From a checkpoint of a small mixture-of-experts model trained on Wikipedia: 689M tokens.
Below are experts of layer 2 (counted from 0) of a mixture-of-experts language model. Rows are named router (the router's row for the expert) and show model dimensions 256-383. Each number is 128 + 24 x the weight over its row's rms, rounded and kept within 0 to 255. Numbers have three digits each.
After each expert's rows: a language model's description of what the expert responds to. This comes from a sample of Wikipedia text that the model never trained on.

# expert 27
router:138162153159147125157073116168139167105110074121121117138107091119149115165134169115124118149135098110149129133131115097140076121118084178103140136135104166141115131145103096077138076110159147128080119145156126171140146137151088087147123127094082130080149187118157140151149160113125147145111136139157118079169129144098157127114112100114072109079106086152182122097179093155124134152134
What it handles: Middle pieces of foreign or compound words (Wa-as-land, Dolenjs-ke), the word as, spaced dashes, and invisible marks in coordinates.

# expert 9
router:109126170113116133122043122106162154164144092144128128107117158177146134144139137153106133127128171111107146120096086142095081122101100095113123097119108155149135095164154125106148119154120097101129112141131155126085122159145130100146113147121116128141122162117155134160108125138157088133164145092165134136178134132116129131114167136135117126130118063166137127111125160141150105157173
What it handles: Prepositions and articles inside noun phrases, above all of and in, such as Church of, Coat of arms, studios in.

# expert 20
router:185106147112102169159128109105119117135126094153106149111102113137126107164145146124105092123130147110106120114165120116132105108144122134140136144083122128180155171185136097142104134133109152098166148136159120125136116120166119147109128130137124120095156160129157130174126149146135131172126128117120130147162128172125145142169153144114078148119113102152142103123067146108121136163131
What it handles: Newline tokens ending list items, table rows, headings or sentences, plus dash bullets starting the next infobox or list line.

# expert 11
router:131168118129088169168082118078067118110141129100121138142125135122141121147123112136095136086098123109142089121080116162117137108099112104119160114119144130095149109158107137081156103136147122134139136155121114153172119132116141160046080146149158165118105131118078105145137107139089120112157132068152151120165131087114094125165140139107103148139132125177142096110118121138165105142160
What it handles: Opening parentheses and brackets before dates, abbreviations or notes, plus LaTeX sub/superscripts and dollar signs, e.g. (born, (SS), _{.

# expert 5
router:169156137165098124191141101107138163142162109114154110113178155157180094101103128127092132105128061110116116106147109138107126108116153095121161095107151113136165117163119098103104131139095095156135133121195156157077134162141147143127110124139145158127128147169138114085149137127138113140139150128103075130129133134131134142131146123090125113164118142113128115118132105138152102112128
What it handles: Indefinite articles and quantifiers (a, an, one, many, each), plus the noun or adjective right after a determiner, like part, main, appeal.

# expert 30
router:126132117114114134122161120127137130142112119112129134157130145108142099137113164094143110125117128086086131108140157157124148081132127108100127160121093163134130130131111070118132122151112122112118109122147116169118144124171119120169126181130107108174178134186155090157197113134159109122156139111136134134112161122104144141155125099113092105129099146140153117075106155108107069159098
What it handles: Final pieces of surnames and place names, such as -ley, -ton, -ville, -ius, -iano, plus common surnames like Smith and Jones.

# expert 23
router:158130119138148144198142116103114180151127106146135114126126173123140137195105160136097078144160104152127108124134113106131111121148137108118135136135114166122114109152134095110089109125118151128122095133152130144133118119107105126108119078136112127147111155106120127140124108137090092166183134102123141143094157135108153143131122178098106120140126129117104087161131133117155133088104
What it handles: Apostrophes inside names and contractions (O'Hara, Lab’s, Lil'), plus adjectives like political, military, and asteroid-table tags MPC, JPL.

# expert 15
router:173174107140149172137118127100120158134132114133137135131133158118114137142135132123104112145107090110115111120113135126088091125118160128144136135123141168114173155149091113122136112172096137143113121139154141143119173121160138125124124135140120140157166170146124083178150117178139134124162149143096058111131100158141152127122116138140112177138105101176126110145131141141145138136147
What it handles: The word to and other prepositions after verbs (moved to, called to, replaced on), plus sentence-initial he and closing quotation marks.

# expert 2
router:170136127126054138177128110087084131100101113106117123106130144106125101109147188160135115150131097109104141108121117130086103146132122114094134112125151138130122132134140146091102099125139148154156119083118120142159123159150115115156106178148144100140124127140083154155124140117118079116167138142131136126121149114125108117122151166093130141098141094131124118143117177152121117131087
What it handles: Colons after field labels in infobox and taxonomy lists, plus table pipes and numbers in cells, e.g. Class:, Course length:, | 3.

# expert 13
router:115122187096153099104081105107155105153124134147135118091136144146150122143155125129111119103119131103089141096100128125117091124100132094119145155163135133170164126177127087148144103136084121084095137149125156173102130145135116107117103135121099148134137165133123127081181170133116140147186138126103100154110092147140114157153171123111122144111126091131116091143150120078101106130153
What it handles: Prepositions such as by, with, of, for, after, against following a verb or noun, e.g. met with, purchased by.

# expert 6
router:135146113129099077124122097070104132144164159084078127138144139156150112129116148098133124142138097126103164138110105138127101110123109123135113091139104193127139159177140118089128085131147127097107144119125123165116137115160091124136104120118138166127160172161064165122159115127124121143122091144129099141173107108129155146140164118072093132133082145150143126113132080145136148099147
What it handles: Closing parentheses and brackets ending list items or table values, table pipe separators, closing quotes, and See in See also headings.

# expert 26
router:168150124096104154145062148146091152157124114109150128167154133102120121150164144134105094147129129144083127120130119124098094091143108114108124119142127061144150133120113115112120098131138122107133094122129130117170117151175148120116113136163139119101144186120113120143152115138163108117157135140122115131123154155107110142125176143119067154113128110135145134124177173112130119114148
What it handles: Digit pieces and years in tables, scores, times and coordinates, e.g. 2:14.32, 1937, 36°37′54″, and empty cell spaces.

# expert 21
router:115169108119097149126091136095100101154109122140108095121166114107131115150094142105127126111110130129145129104103103128119100111122130097156142142141102134119154170154146104085159073173143056094060116118106151147099138101122126125070096141142109111137104077133125149107117121117107147159146163112124117105134148127104156153151126143096139098129149108094110116120148125099154106108176
What it handles: Second parts of proper names after New, South or Penn, such as York, State, Coast, plus suffixes like ist and ness, and en dashes.

# expert 12
router:127182106113125169126053161133109181134132134130125116144183144071205121137118118174108087113129099124139123141132096106132142130099093121143113097195161098109161139123116143097130119125111122101133126112120173154143118110123149130106084139160137140135175152149109124150116122159086154142088128131150106134163148138085112127159159122132155140120110146151136148195144170148165126124138
What it handles: Single capital letters or short uppercase pieces starting names, codes and abbreviations in tables and lists, such as N, H, RV, DEN.

# expert 10
router:125152109137104151141139126106109137123124138114101165161158105117158115136127166152131084149143142138116131135141120138125116107140146057103160128122115169138151161110142096128092136149108116109129125166105123152125147147169135179145118122106152119130177159125093097099202126126135140142117138167091103125107114120163170121167149158126172167113148146114123137107133114141114111092105
What it handles: Ending pieces of split nouns and verbs such as -ing, -ed, -ation, -ions, -isms, plus whole abstract nouns like drag, retreat.

# expert 24
router:129151111165095165141107128083133141120128103139129151140129153164115134171137190149093094132093098135109115140134082105151099132129120146139147133176150135170127128129085089101130103144119088122148153111105134127110165135150105154110092137122117095140124161142123155107138127141087143136155115103130149121100116115130141155139155127108098170114120131155095106088118148150134072111136
What it handles: First letters or pieces of non-English names and words, such as de, Par, Fior, Il, often in lists and tables.

# expert 1
router:104136137139108135150120093111104151143097141087148122078149111158123112163130113142104125145134107149127150127140099147076116109110149116108147092148120123144135152159159123115099110146140151151128174128108147135130123103121107124103097162104104092136143138129125119106118147143089114126166089124133170148123112118128148145190164136106069147111108168185115147146112168121108128115170
What it handles: Words joining clauses or list items, mostly and, plus or, but, &, than, while, until, then, in running prose and titles.